python train.py --num_hidden_layers=10 --router_score="softmax" --num_attention_heads=8 --head_dim=64 --vocab_size=2048 --rope_theta=500000.0 --rope_fraction=0.75 --attn_scale=0.125 --init="normal" --beta1=0.95 --max_grad_norm=1.0 --max_seq_len=1024 --max_steps=3518
Below are experts of layer 5 (counted from 0) of a mixture-of-experts language model. Rows are named router (the router's row for the expert), gate (a neuron's input weights, with its number), up (a neuron's input weights, with its number), down (a neuron's output weights, with its number) and show model dimensions 240-319. Each number is 128 + 32 x the weight over its row's rms, rounded and kept within 0 to 255. Numbers have three digits each.
Before each expert's rows: "comes before" lists some tokens at least twice as common just after its tokens as in all text; "gets" lists some tokens that make up at least twice as much of what it gets as of all text. This comes from a sample of Wikipedia text that the model never trained on. Tokens count by the router's weight.

# expert 62
comes before: ",", "s", "er", "ing", "-", "a"
gets: "est", "um", "and", "up", "op", "w"
router:138115076169152144091125188093155136140075100132173125136141085114084143108153147108106110127177090134134108125201153099167081100081148102127125142090154086124124097119138146118118123200122135168086121171112123193139059156146126150136159171
gate0:113161141103159158118145150046147078076110179137190152086101124101117031079162113109089145125077116167104149129138190145178104148120124142106130109168121106073094174145118161100083134146197089165132130123118125080124134139129130177125084095
up0:118143104084129087117173095148089112153168092135147167106130159130177120116163126112110160182072130181096114121100150134123065122079097131138123114125054123060141130116141132130089136150132121128111142152127117107092059069113136188057167129
down0:091127107078112125106148156141156144142090079158062105139089106126090105145124096114124143113175161103132098121157129122097101095148110129128148156111118179119164196160099102121157096091172116123196131137095123173126087244085149033167106166
gate1:122137138071166136087151121092133117143172147106099148184133155151120060153165110054161141168131156155086101111139172114128087169086155122151166117096126135140130144147155112177186144113205127130125118124118148109128109146179089090061185109
up1:199122165045062198102139146125138092169191134129078144102145146123115134076131152074132150156128113170098175121123130159147108175053108147135139128147116130123142082161220145098139099118100179173114158167157146108133130133134135090082140128
down1:138084155169098138120157080146144106129120143127153124082124155163131079079080120173142105115118132136137145149118114119101131117206139147176109166166131133168188131143130135097126078080132119103113099193059136167091140138178112120132079162
gate2:165098128113154162122146169125117139126145157152130135145113130154148165122144126120185122129118095115066114127141138115120115097136178085119121173075177118134189121113089134119134162139214169118120097151122158093139152112168168107145134119
up2:070130148182057063092088146166110174142085143072128158087170119153111100125186105149089190156111112116092141126129190115114112133142117150109159137108100151147133152137099096107076146110122129195148122137107158125114143155145164130112079107
down2:167087120114123163133122184143182146096110114137151119147089185147088068109037059088121088120159107107159164103196122156110063132139158079128143107148124139120152074084132175097144110115173099141176148170092156138106155163145134072169077181
gate3:160123154116110129113182132099116151149030177181094141128102081121040140110111165119158166108117112175148140135118125100142154129096146188090110169159142085119128113201131130123130154146104109098127141111148116117087151162139110161196117140
up3:097152137122143065129123170078107108155103119152114193109113068135114097135161176151102195172118206120132090131122060153111149165120111139065117099112060165149142113175139111127186114098086119135102095125156155122098153102093144178132147128
down3:146152113113074190167129115113123149115101095133145132143093121127117090140064116100153117114149136141150153158094073214138119063091155123143095141211204130161127153102105110120099115119155060130155117156079173098161128128169181132163124141
gate4:187081133119134107123134156123120120132123122172122121135110119109156183118121150115146075108139121115135124192135141133133114060193168110187036165082136082101096150155169117068095095140136165144084129111104116157228139144126156111065180140
up4:159129170074088077103187091135146109119133145061178104108141084149147145130149118172161187154133147141110135126055101119156102186156116119087177096134133165164106144117083143141145175139088088114133174135144106120130102125157138109170090116
down4:208137168132131125100185161098147176136145112149158113148117107168157144113104165175135135111181070115088077102138109175091135078152172167107140126130125180191137088108115142114112140121129099095112100127143076132091156111146077144145164112
gate5:184117120127109160082125106109132095109120098075123093104145181198088138135149150160150119135114121065120141137148143182142129186112139077088156142144116173156065174131089152079075104127154182117062134161126150140116102141121077104135098172
up5:130058123183089126087111096099099122089105122076122161106134190139115122119090154161121091164146116073140143136115129125141106123115163145073153110143134139105135164139124108057113144143152142144076153185115159170085114175193088145105142167
down5:152109135124134141136086128160059132115131096200158181109082121119118077104155117159110173149074146135088069129153052108093138041128165150135124132183154118165100147158170203118111123117136112097085165076073127100184158149155083118095134121
gate6:067166117044150111103125131099154196105145167180176097073119133082157184123123093144115113115135111141119101162187142158143108141175110113123117126118137113145112135168135108138127051130153190100113121123115157069194107086134086159061125059
up6:161138114150117127143126136182136067153128084063085125117153152205133069160085126149109117145101130130095118091102153106090142137091152179114120180095119147148123078080067160142094172102161063143181119135157129178112133088113146090150150190
down6:120174161150166135125130157143149103182117148122173083165115153176139163103133100112113134104176097096050077115135106143121108182102131120124092160095090158172141103100123150082104125130072098131108145120114171132180129109156134069164150085
gate7:224184139087120132119136124142128130167123131072105124074130145133180125141142108152129124156120153142067119162133136123103137060151160131117185115121127170165151109057043200094147171111196161077181145164206101157169111137143119121091126081
up7:164174099147089165177093133088063112094104124108132118167153125070083120156196142134129075142099134126068128110196190083105118063139143112093193095120082172136131132121145171108116137088105139109169147199155056133180106147199128194107141161
down7:136131161126156139112152117200061194112097100130154046060150133130136151123130115064141136131140142087158155141097125119097137061141152166169147120163098071096127174165128107093115111105130084136072160104089143133132203146062158145103124143
gate8:127126139158194146142179103109099125140157144075190120177173167136217150136115127147165150084137102148176145165086106146125119100159130149169115140057097085114141096154165156047170129146128164167162123082165130152175088142083122061138070148
up8:135093076158141154112165034104146150134189164115122171100131108139122170118172141138114191089134177124121073139071098134095094108127124100162151135118082066116146086135145135113171099087140194144092140094122124153143088097091122099146093144
down8:171111106139142139054113107169116119142125116171044109184090118136144126127143165110177144164149145145184122194180095125122149159093122073084082165113194121115131189166124092104078113147094042118215144126166175112139131130123202106191115148
gate9:168109135156245216160113148097116124071172194118118150093149159173116108117150117106186153102079134186156138188171120148139126161138127121103137145165102152148122104117123145129081145118104115185159116167169206169130102140155123173124082121
up9:143103106169199155157062095132082146090147111119111094151145120175052075140149122128141138094097140197125173084116154127156100145102141110094188116169134127110137152140113123152049141140086104133176139148119206157132115115141090113129118049
down9:091130150124053154130128172159061164130086079154184119157155129116132173077089082141118176146123133178035085199137164102148140129077139130147131118122126151124091168113079144141120105116120125142182107199160214166084121086126154155115155163
gate10:090149146115133131090135130112105143109120156119129099193131125130089128098112150160089141107125133161097136095140126091141157122209142162071123085117152126195110172065100110153154143147094187082099145082107140114113112139168120123083109133
up10:115187113126123152101134135120094165118101167075137150139128098136104147039157186157090140118157145173101085083151177102134157145158158215124089129101134126179128141136139077061134173120130159124131105141138117064142095135166115103105156142
down10:167119100132111135156160175069129094188148134083099116095148136151125107209146086144175146086142160062138139145118143154112111151119146142181167131155120105116097030118181138119130167148122102150103133122142093166104190121051120107120132135
gate11:086025091110147142185080119143149118137135083079050108109113131092128142150225095121159141132108132162080173111110139130126122153111160135140125114103141207147151165126182144156099092169152119129148145140173114160144112140178122129098089202
up11:133140184130118046155126152137114148095142143151130206128083101171131141164064151191111138151127124143102142177120150103179143126140126094090116166087130149143075093108088134102118152150128123116088069130146075110129149079124125145164134101
down11:133092062111145140123114114131168079123129152085126144151174128121103149097117142088154141121166107100207154078160138110132145146128144110051134128098086060107090161121145132131082134115094101212136135081099148155123187114156122103159120168
gate12:203121144131113114145165122137120181113121139111070140114124230124111221122161126126107088088102183126128112162130136067107122123149091076202094174099131085149124093131134123092070103134129149097128111118124108133204110097123126157097098159
up12:132129075154108113137104070139121179110102120097069119184131156150100167120145161156151039167127134060119142111122091082123099124144081143117142086067195093164090107098131109112106130104140176112144141107139137090165080149171103138101109107
down12:161111047151053138166109173154134110099131130147106174087095121055077085158117129134134165106119118149172102119172183189036135165057150110195156184132016120138097142160118103141097121138065123155130117114082091141102169083097165144130184119
gate13:090130141132123079141140102111134145160177132141087071116144172175155106177091130154051130145121144115138101148143109116121184112099158103151154168146137223100163147156117050140133109108125168109135165098064132163183121138095139109185123193
up13:086105151172076109147163090149148175172116135130099155113155170153148101117106173167097178181162165123105098112112140138070191129079152110159143174116146147108084147134079154139163048115094140150130148081123105183189129130135098156127105162
down13:127109172113147094166105101057126068049096110109115098145114161166097119083144149063162117108128120089104132219116091099136100085107116147119117081125133152055060160123099132133143062118126079140190122152135101087109095121099092124207101195
gate14:085185141176142166104121166158122128141128165184074177140156142136106081101090091105167146149153173146171081166147075112143121141140164164192109121120076134158131172205141076098088145133123149105119149143150167152186160140109144128175120150
up14:083160118158095173145142194130128153211072170140069159169176177124139171138111086159142093168129124144172086099123131177116144113130143120149124105095130139124171130192086095112124152174184220121141100146176160166162143114145167095166104103
down14:089124155141097159181103072123123158094143146067120121135141132104132112106122109139135104109166160089099196073128126140146179157124134093091096096118166116116131170121129181114115118128107133130142116116146165117146093103083147170149178166
gate15:151147112159155070131185089160145116115138131106173129140086134159171148060104164070113069141129123094104092102123171138149094104136119124083074146115074055109138053169173106091144080139159194107113143144109170066196162122088179154114159134
up15:144126076131142087097159158141175121103163077089150112189141111148127126122105093160087132085125147148097147086145122160099118168103126144109173095128118140172099101141161170095062161080186150170151227155125165080090137145107111112090151130
down15:146094164092109147144124174097131180138090134107108095142138078151153126115154126139078088163120188170150141165110186077162156140090100170097115146155128156118118137095159118144128118134095114198115083075122164152110167163105165122128131140
gate16:164119168111142091135087152123144174109136200108134154148153198162154054104160169149119094081103116124126058185101136119154120067156146131108084102110133099161081158157133119054166142125157111118072112126101088120091094149135132165180127132
up16:114073112045154098137109156126139148104113120084134143115147130128215111149114144190124056080114083173107151170074115148099134118167176140092112124088119136111164088154106088057116090144109134136160168128111119130140128143122084113142148113
down16:122158126143111134144154120129100081154122123056143127092147132106147093141202188175134065166112133116141127122134134107213129140177086231113142126120142124105119166154111148110136097117130150163143129111068088124096208114151218173118166115
gate17:199085116106060128115106100124175151134105122104154110101148090128152117124143160155123163147177130145177136171105135128120170160053137120118115138146161096114073137142066175126106101098125120094162072120143098158133108104118055160105147139
up17:187098111107068144164157095102213160150094093122162096139130114139083117124140138143135147147142106152195166119083083139129113131086113132130130120162158092122138131162118197098078132100117140095151116106107100144160088132113059113121091193
down17:162121082199149168186081120147122131134151142149116148124118128127134105102117134149138138089113148134111168127106138107150125088197140136124106152176069166123113165150162139184169123108100132156132111104048100136184122148179146105093180065
gate18:138084112130076192201116147115160122166153105058085093119119102174069102108081161177180083066110084112169183069088144139125134190163145148061136104101113086106111076104120130152165065164156126088097124121133096132034075139127137172095108100
up18:158051108094151217147096111098216123189133080103106106131138106122129112122097157149147103090104116170131187097118148159174114112176159124136117143071182053108198091104150170125139116141144089088129099149157042189103074176186143140097125097
down18:104145101069083053136170113128101108055182129091165162148079185136182122107163169172139101117113151057135137117126082115090181090190139122131131090140131140058102138214171094082145178113157138140116137101081169105176144140134169091115182115
gate19:150162147107090144141118171140136097099121113130077163123072156150087123127127113076095144113107111108112109146140135113106113070078104147102176178087123169089074116057129131096111113099141129090143079137178100141019144089129090173147121135
up19:186069164082145132166145156123146079074115097067147067130083116145094159124193170085144110144126139056104155126134114162103110114124170087121181146106135121077128133105148212096110134139132154111129123123194128124137128056185095138071147142
down19:087108160130162105094131111125151145191119159101070111132117098135190174142180146142157134096138107160132053123141080159121168144092177151096079129183144189159184150145118093079101132186110084158131136051092097153156097087105116163135168107
gate20:128127169094145105107143112110141090077138116153129123139077091171202125157137154114107099132127097163128207181104120163144116119176142103133116075070174176163098065143103177129131085109166132168098058146095140127150076168122127112106145146
up20:076132115162146134109122142135143104125192163136153141114115118114145118082162116142125132087128090148151135102103124106145158148173145093117135030118144017158171126107136111088127128145165139149117075110084167055095068136089142145185164150
down20:162093189066106103147161098127093155172081096092130139122176162102138134149206170123182153151071138159123117145173094111095162087130136117138120148123214091110117116122112179134138128152136139118119104118177080169134112073154093193160138103
gate21:181132140121074115151166167136135150165102074145128108102146127124177196154136113176210182083138147118194123102104078142114161173158178141142130162155079089116116132098122116080125116139092147144098177120107107159180115178141159148116111094
up21:108109136105177177121156094119088112063157148124145177135114166159075115099092144088099108177141067121126181146177117101101119042087145070155132131145190160111135122141155086100106115155204121113172097071143125164135141087154104127121144140
down21:122130147137132138113166103153107183097145081126170113145150129097070067160107086150188144110072135129154097103136162066095115083106125083170117116135075101118149147071189148052118149138133103130102155154128145128115089130104078126128069143
gate22:132111120173099117163144144125130133110133113097160099100139115098158128152224092103191137118112131147082115101130142149160138120129102176125148157121120098153141149101174175167154181134134126071156146099136134097166125082122105161092118122
up22:122127158158155047112188130069106149179162128101147144098120108133135064166109114123122171133124159088100117115129148142109104117088099113157095188105095165084128132081114174159160180154173126202105082104129095161096176112158135181125142116
down22:122113139101159145182147051085143175107108131134060098135132130105165164180118092096109032121123178188125162106152139151127087121148168107123151107134194097139206176121124116111143141078107138096112138136077159080143100164112136110109145163
gate23:172094148138100153141119085142174116117123067055177130102150131099157123087167136141160155166122180113109110172179138129192106122125141111135167120125217126155071101092070129099111117134092061129162144151111115157160058099162139135097091126
up23:158132125072147146087106135062133119118109175097133115117096171153124140149173170156144127076102119105087114079131176164173145189121134142057088118156147112113163117110146071103105110121113147159136113120151145124120114071075128155131102160
down23:125169120096130112143159143151121132098060058155137184178101135113144110111106145185164105170145068135214122158156083089113092099148133100128114065139070080149144168118096120169126146125106162143137154043135123156150172225157136108135138169
gate24:122192123134168177152138184186137095117116138146156081125152079135134159189136125133109160075148082108156150091081140143087123141122126109125170150072079118181211090127118178102137152105132182142131205203100054143061164083142118122127138135
up24:123134141141124131139086198087117084070118155146104155114073182147071153159180169145143147136182121113138186177149086098146128086148115090049151073109149126124169139133149143188162155095164143061128108116168127099083127147120144125177129094
down24:190062125147118112168109124144117132110088137136200126151172150188139075129170117147143140178132097117124113152139174151110146119104168093104182146188202146166128128106134101094143139122149142100107125143137096139158136166110110072108140154
gate25:095113129085120076125099061164113094150115195104178127176124155147095072176089052126160111161143153128179161158107184096126092098103178157219129119126131083110111093124110170207151116194107118090120169132181092150093150141105101116146119151
up25:156117082054109141121139119142127112143124085113153082156097144160085059121152136066132139059135151187117126153140124124129141174113105091129127102096171168148111136148090169125124146092094143098091146111128192116112068123160098099102148104
down25:174082167171116098119099151133130156155083122148193188191142114149111172091111168081144131178112080155140117084161143134101147137132180137150073083072166086160096094126137154125161145139096149101154159145098058084127152108109141121092155130
gate26:164144120134143160110100126191128110165143093143121138115131164119134184157112130089152195125192101107145102126141103130109142178123137149120107072157121142149077179204131109103147071121157156144133060120088120180147127101172102118130132148
up26:141091143131135133139096184163066083135126125139120124159062147153136166112138102116127132161137094166049106134145129110177127136136159157120094062101100138130143164136126070097144093135137131115131052153099129141109141099132136051139153174
down26:109143170196116197147127099125139103125169131073107162149127073159115164193169177148169169125117144164088157128123149138135136161126133104060124166100170122088074169098083106161096119128077118125110102112114085164151148130123110133108115104
gate27:200103120150099188146094061133167169152129144204143110154129107141040098097138189106123152110131070144090082111165175168120150174121097119114149146164126127126130115102142182050182113179133149155099135138140143157114123134132162083096159148
up27:159143053118137115178130162164125105142143152114160142183092152083133176125048108094116133114111095130133111122131099049132106147102124108150153122203160101100176081130072088147118157140070094158168154084119131096112133093084145104096096093
down27:118200155136100126114112116109202139097116161155170098158084081164116186104163151055126159205147083123119116101150134137188112215098029155119135188136109160127055104157144134154153140107107228107104147148113136160126180126172110134092175131
gate28:149082112124135157134105092094141110131155120103121148127064174109046120164127207135140118071137167137118085099088139172091183148078148078128153172124082143139145205142127146099148149119109163138095094103124105114116148128122105152180124134
up28:096199168127096120146124124130088183142103133124129131148183143114169148147077098145075186175124102163149153154148103073156110135176128166128086125133164157120135047152117127112134131131155173103143089144140170128128162105105135119128077090
down28:110111160093177183140063109163079127103141116138062153159088146085119112185126170096158169135173102090079092077152129071147154113087133087118097117099151134126128148130183122062165093096120093094177062125165139152121052127073067153120077110
gate29:111113127114116141164087209177131124104157090085130165157182138194125156109155125125146140135086124140109144126110097090116136103125180164102126140138080144080123044121130127088114114150159139124117071110174050147153133091113116141112119118
up29:150136095153105129173126160137098140106147127116100188141128130206092070082132150165101126153117110212118172105138108117144062122084163156063160173159151124089112096126116161113120160178171080138080076120149100158155105151149148183136144057
down29:150144117117152128126123157116144087116132175161057123083101076083124088093136147133097131142074138134148157168119140130131134107142076149090154220129112119123061187177111094131124137127068103112092124092134064174158091131157206190167148090
gate30:150104103137078143149117084098085105063107109136115108150117112119068085070139111133124112118181105066120134106085173165144167129147093118108098138132134150139157116125105180137193132137143157163142101118071160118131091170199138140191191142
up30:188138081139068142176109088153104096054134064118179053178110125203143143104163099122129130140114138099088127131087128084152155152102090114091174094133115153203106076137099158086133158153124144113150176157123166122155049119100098170108105075
down30:126074138135131125136146145124122158097098134162143100169098094097086086157122102079149116160091124109174124146172124146123076147095179110162149111177148133149165108171197127091133123097139119122117109153127083163048195115113090159125136119
gate31:092138115117119173134127192160138112180110109137105158147136145140083186104058145192193089094128145096080112114144110108172094154077164129171142129160134121114152107165156162081115064140177083103178140122138083180121110130090153136109094132
up31:094132131126175050117139096122059074089156190109122126140154111148181148123101087168083104136077100108155106140130167168099119140140092083116130167139092104142126178119115124113124138172098110168094140157125203082118177112118083098068116130
down31:164149153152133182118134085130136203088113121127108150120131101102131148082131160130164129123179152130125103111153157151177132164134115084122126170122155109066165106133150126096153111113091198121171118109126158151103138108117100091108093042
gate32:135139131148088149177083098093129131147136140058152119133161148154143092136135111134160073104140179110140188163089154103065123125128145117057108110156146172056066098107053129137108116148170145096087151062118111138118131139149161139142154168
up32:169076083113163113122163110133132146070105121084155182158148131165166134090144106122152134094153147113138193098119059075077142104088103176061114118142145164092163157071110154151126116088135144189142138107098137124132144127123123106138210134
down32:168125144146138141112084146174142140147207115109148108172167111135098081108109168119083178113114146164185123118051174142098141123125079140139131138088075080170069157134146079161105127177067075113131187059077186174115189103105144146159145107
gate33:165062129097155144120146110092135089106127120061209075147088124126159064086126135088133141109113101130116134117130110110133184093088089149138097051160191114146146087148120145066161142165157134117194109116086169091093094099103158133075148175
up33:099192130103106133072056126139079195114120126178127163122141179108165159133139136142174141125156146135173159184183153132154152142104085117080076187142083097145089123128112144125093160119111161128083112154134117174145128153167087150169088124
down33:113098063121092165147103139123059102121167119154103105105120103145096152135113152148161065115171099173163148130095175146120086157101142125171110144175146110126095179072165166133147104108137207117099127137116111147117125071185117109084058184
gate34:144083118147151033127061140169078153139165074180151085128114123121143156101139064143097121156095160164118104195165152092109136094119123068149118152170170146203121126092118095129143094165122130132130118138092122044161167110144134109100099103
up34:110126118179175057084120147097129106133123116170124113159093122084133140067135104087158107164126120189155138162157096078127149058081127056147131097172176087137134124131133105095106172174076081134168142161084124108187158079153120151147149108
down34:099189093152131128112187145141155151148113161127135164162177128083074161159189174148144164200111132093156188128141084121129122120162138117062140089158086102120131133147107144108132119135122119108121156102129125096120179086160072113131142113
gate35:125159130109150088106156109118080157146120139172130125107122146107100125140093129148101106120132138167091168146090132178110149131154122094114072131115087112123120120192126154098150115121094153155125081097095173109123115127125102146131112190
up35:168156133142122099111122059097137207129126157149138113092094134123093117092136144109114116163133129190110105105111153174165174114126125113131085126095089112167112154156136165108143159154149129199104093119084119167156092186140160180141124174
down35:083146087095127108129118103142126152133159134072133122146103088113143109158146163176152103068150090075174133130153145050151130149168132165113146108145061210177159159113160114087166170133194122168107084168098149126099139140131141140093151144
gate36:170138103115115132184149114107165142110132163086125159136086078146103116113187141138146128085109104081090140093082132105094127159124120154154108125135082137092100088103141146129160118111171062097120177190135143126177116141148108145120097124
up36:100134124115164068183059118169144114142119148113141075123137094088165119173161138090090124102222119130196130149181130083143153129177167185134132148092090133073117159121125142125184139182094098112151100082172124139163144119116173175191134099
down36:140147131203132152180132130148166117184121204173199099124151184174147076136166108116139124146180109134142127119145140216111088162102138148120157165141135143099113159095090140130099126066118153110100167087135090117129123124041163067186206105
gate37:188099127126174169175093119100164099179139106092112119118094051107092072105076098191177197141099154160137110154126142161167116126117139096060165130077128135143182124093129155080091144126127154114126109110154124032084115105119127133138123145
up37:072119078125148094121098150157072113083141092110119158106122098154082121123137111097156087105143137064143167142131135125122124118139102128080089109086134145130136187141122099140142200111140150129133158173115164084114115104149103145167113162
down37:184094094097123142080103107099155094113105099188132132148064148111132076137122126119169142092137072168193101130175099166123117079143075147144204136165208099155114107120170135127131114175179137081120161150177141151099127082102054116159154131
gate38:183103139157153104131172104075123155172117148150151117160106117138115148153113164129115213125123078174183145141125099076156106046128158118113168097157166162149129077094114122166142131123140112065192136143162103104072121165164119139088132100
up38:147110195138157040107103129071098105124062197155138208122159126093109113113114143124136143124148129125135136121091162168069116139081092152064080183167069146080158113161116120112155088104110089139111144137157144168109159158134103154150134125
down38:150134095130102196113088165130167139154124163179065126115113066103130132122137116148144135098140140097160146109113140146129106178063110055123110088234116133140077144109142065155092140115128117158176168147127135122206154102114098159122217180
gate39:119092123122145138089109187091182035123134141154167145124065120126173162126113154077165109068157116123177139149119073102160115117102151168150087107073137136088066084159116152112158112168140168166074136156127128144160123148070089133128137137
up39:054187061150175108113144078166118171148140153105145197124143115096195083106149124155151148159109096156110091158172132145083138145120103156128052111109123124162128087098165158118134121145106173182162083136128106156131172100132136123132142156
down39:128168140127123149127185128106143084119111119127207094133158141122089166194107104114100122110149134129121144078175094142112104137141134125145165138180125098157147097095120104107097051113093115122107172143114169105169156083137164110188130143
gate40:114145111139088106143138093149163068096155181118150065175117123066059129145116129046131097135142138092192139131140143222097121089110121090150127090095116082105098110077140163149184110187106121179149079123122070103166135156161150142159108115
up40:174100072139158128100153150160104169164167106127153075069155096115126174106080120150144148170112109113100110113089076120136155142092129165110200116123078158154182162093075080155132131107133133093133101173129132102123067096105134058089103107
down40:085116187131147175119101108110110096090111147141153144164116158114144157131143084118167177100134128151086114140117100165075157220105153112118093069108170092184120131142118093106094126138163142144168126144130169093162104126149161153199074148
gate41:127167120117153166107127144119154084160139121175124138051195153126110140157099166119140141125132111130179158112161090117120120171081105100097153083140110102135139150109102153127101093109156192127115045104105113174180175087091093129070152087
up41:087168082140120133166061192154182096159125164083157129059143121107093135137116147082110103162165119118143151089173125114125114167020151159099106064153123103128091180115128151175092074128156151124083063120123091167136149132095107086040196147
down41:120107147184131123151145159139129117097086162156099096150159091111047103152119112102138146083074147128133099148073147141130163136130157122169123091168091096095088126176172116149091131132161099094169101160115106151149113130113192097182104069
gate42:123095186156092114175114117127136140159136120159120073203110118131113163146104127184143168142143109108072139037124156124111159137082143164134198088166125184145134110162106101156152117087094156135194175111107097141153117132119124087099120185
up42:197163143094190119110137030122155110108118146117170157138142092133142199100126143114133163126107132135161103206144119095110094135148065139169136110098118040071139137155147104110188165110135093170132158138114124154076103104130161115124100123
down42:176168066089080171109125159144116147176167140137160164084148045098128154115117158141115080130135113176086156068118192134099152189129156137120198156071125126108163138147096171139119157127111215177099126118175125146145160185126145127124143074
gate43:091124112110092163112155165160154091201091140066122101178069087163140151182101155124135090125164113147097137045115160141097133150135175094173152144064086102109114120175080168145097136123127175066128111080132153074091116138143168142117114145
up43:133077160092126051148189143095146132159147136115137139117064062158130200081091157196106097150139099017109159086101113132110100070079116137146177118106138143113082162073144122153105111139160095096106151203135097079103167177151148141135135108
down43:093159151092158154089106113169125079061125139125131105078121198101176099124161130168180128086132200191155097134131096180145097102139130082106174139150130135098140076190107148153101131149115129115173101128163075182176114087128159166196130107
gate44:156151082152086151084030108122129107102185152177144104135150212133117063064180134113132129145110153081115122182137097151190079110147151106148119150157163041135046146114142103055075116204184126099108129131108161073147063077157100124144114142
up44:177047144095117138102196090185120143146166134096115123042109116116106175139099104164139110107159117124094094138166141128140170148068166130115164138136145121157087114121199148068052145149143155125096054156126143134120078147100149123154141123
down44:129129148161106119123095158159087130181115159094175161170124135101134086183170160154160142155160149083056106088091117099077117142084170108133099130122145107117168136169088152108087096160031127117143077104142130116109117075109150181108145115
gate45:139177139134121113147115082109189160098107137178147186121118139123157166120121121167168150117139140118126094106155135126116149133126095093140158139096179086150072109203102146163128083152160189106088132118177094095139190077068149187190192103
up45:183138147146157076128154071146110089115106108104160082100098101105121122104039095138084087184112072121129121130066091125113112123106134148084118129121126162156136136068079143083154198110080088190161117124136195129123114176156139137084089062
down45:134120129121153143126113094135157143112159158115105158132137095134100167147082140146113177122193112120085092141208136128115167180140123149066085217140142158162144118067090126142103163151122102166094111088113137153153163104168141175127151144
gate46:120062160128108099104147139083134153079138147096103085207115115164142083120157127171141092164118150153094095146138156140172122159119148150119148157076151091099108136119084108118049200162174097103149131094132148164171075178089146165111191124
up46:126094136101140102109143136140196136136154171109101151127107091170101092103142099136121119123126092115113170102140146139150099106110198178126155097155173025108172146147050150144138170175129116076130095102136139097140171181111182109137181127
down46:075121127165124122142086116157070167118108116108146195084133068114164124086113129140100170138135115144118143078118154097201095121120152150102054153139136205155124158149071151099173128090138122179135148131133127179147115127151138159101095153
gate47:100112054190081145094089061132178077168151140134147131067106124114118133166124122179138135103105091151201132116116132130084115112121136144147128098176088164138101165174143190127157151152129174137069134115094106146150141135107158143142151109
up47:083127069190130180156062088090137113104189095097175136137056113141097093160098121160111082081102147125117153053088124103137146146157143129113094109176088157172163152144159185074161140150108201159097103097107097100133166144127157131080118158
down47:126115202081142112184152140136149156133131186126096112148189110147190136156164152111179163112148142078167142160094058170115081127158157089138159124136128143127070085115181130115131120091178059066164171132185150166145140115157111128132139082
gate48:138196060166078145118106152156123134133166135138142179111115096067136078127086089107096147140155162120112111164135139115166130145146128116067124169067107102201084108095133077084100125101110095091130159086192137181170115134100097114128102073
up48:070169096095110182128134138153161084128143094142156143124109060141119127102096101155108120108174170075118167078140171078126113150115085134038112182067115097113138143131156107113124131135097118143093173135159134164158103163155098130127145137
down48:179108187197101098107134146122129119097104134095139103115130139156145092122189163102124119167134130125111157120085173104175138147137115159119100129233132107062137120163185120150134097131144186161148079127105160128163149098155133135096202124
gate49:178147111116095091096144107171147115137143106022097125118112052166182059125174139086144096166127111129117156143121194104141151147119107178109126101109145114150094111134150114109138094116165054110149080159130125119090205097119149087108067090
up49:136176155183148124182159137185055114176154134124028107102120080109123100125087086084099122162138084162152135141108140161112099179170088118127138201108111159133083116154187123135167117121105092107161194136192118150070174139154119114110184119
down49:105183107156128166072090163058133155118147135110139143185091101094167157143177106128113087124113170087148148140121142042122121184116060135134078102110154146122137168144157106083149120083168170161133136108150163129140142100118156111084158165
gate50:135204124166155183064095176135140160083130137148137145143196104165192151085095162121124130109142126138130121132105119111119105130070114164071115167127137152139073128127096088062073107192134106183131174166110200189143146200111104148057157102
up50:084174166131124093169155172094107176149119174158118140162104128127093159175156078153153114108090095099102157167175125142071156103109167098130147158166140099078201107168169170190129157178111094110112152115149106102094084111153145169153136088
down50:057177104180093128187104077109170150130150134142129146136144088138177148121030115159115106070153111165114113137163157104162143146120153113132110126134151131155128138127138114109119194097152125117065125190182076161089103140079124143136070165
gate51:087177135165071065113176138133125187097174114125152123138134143112100139130120102136120078150084100159119105075100091102187133121154115150153098071126107064088173122189149198121162138138079079135077092128071047055142137120130158212168104099
up51:112091106129097133123124167159085096111112160157113068091077153107157168183131147131176110145101080115145089099134128117136104113141161142062121081141135153156183184105127113137140135136083140176098121089098150121148131127125112143121132164
down51:112141120174133170165102072107132057153133114133125108152122132156110175118107106048159154128118080118129187108079080159128111172133098086130118120173159093117088115116146145159150132125142121128124140165107112077150127129127118141182191186
gate52:093039154140064131119129154097083164119079136111121114143164142115138156118150146108155090157115093180149081159138176163173129080150152073082129138168153132163067143125121092153067174159109144106155119101111128129142116166140107163180156117
up52:085158127112150136146088140117193087114138121127088094134135079148154075186052114056070124137209120126117142099101156138120098107108101082134219192123120131063153131107119129116162105047095200156172080139136148148144127164139085093145112182
down52:105102159150164093116102100150095110117135109161233104190130147087103098084141020137095130185136200155138097164182135069166120064069112110122132096128078129114116170134074098098090160128114123098102154132099136134128096123060093112113107111
gate53:157131133130117198091120114147150137098116064163145116104149102154146107179171075163155103162139156083065124170127140125131183106087113181146170085131152200146128137154112162100150162149139118149150178143075128136130138168100173140154114125
up53:161106146158156139170090115089163100067141084119192151121126135172149127176132104133116148119185158140165175121113108085121176081082162136107155111139181129116129154118135155113070185129135081171138121171089117158167126182139157141153108113
down53:149100169100144141159104114104057149168098113122140107099148102087144149094102115173134149154126137121107088201158113121187157084144086092145123147140100176122089109106104136165129108128115128195106133154164166106155108164158162140127130060
gate54:080140117105129156106126122100160141116155171094129153106122172103114121152144082103127185131144174188175138205167164089145106142124137103113157100131140187155149179117145132112124159130126123189138089124159111137175173130159174100126107065
up54:081130125081140169151210131145078112135124104136077127075175115058149102153133107178159199142170126109133178169156189103159111084190172115123130107097161130137153127147079243197130173149107148137156137156134119101159101167152128099162140058
down54:060074146142104090147147108173105085075141061107149064141167108146096118100126143199071134129130120137092097104098078133134137158146142139176131127155086113089193187105060091119159105113119123130151152115155126114108115100108120141157114157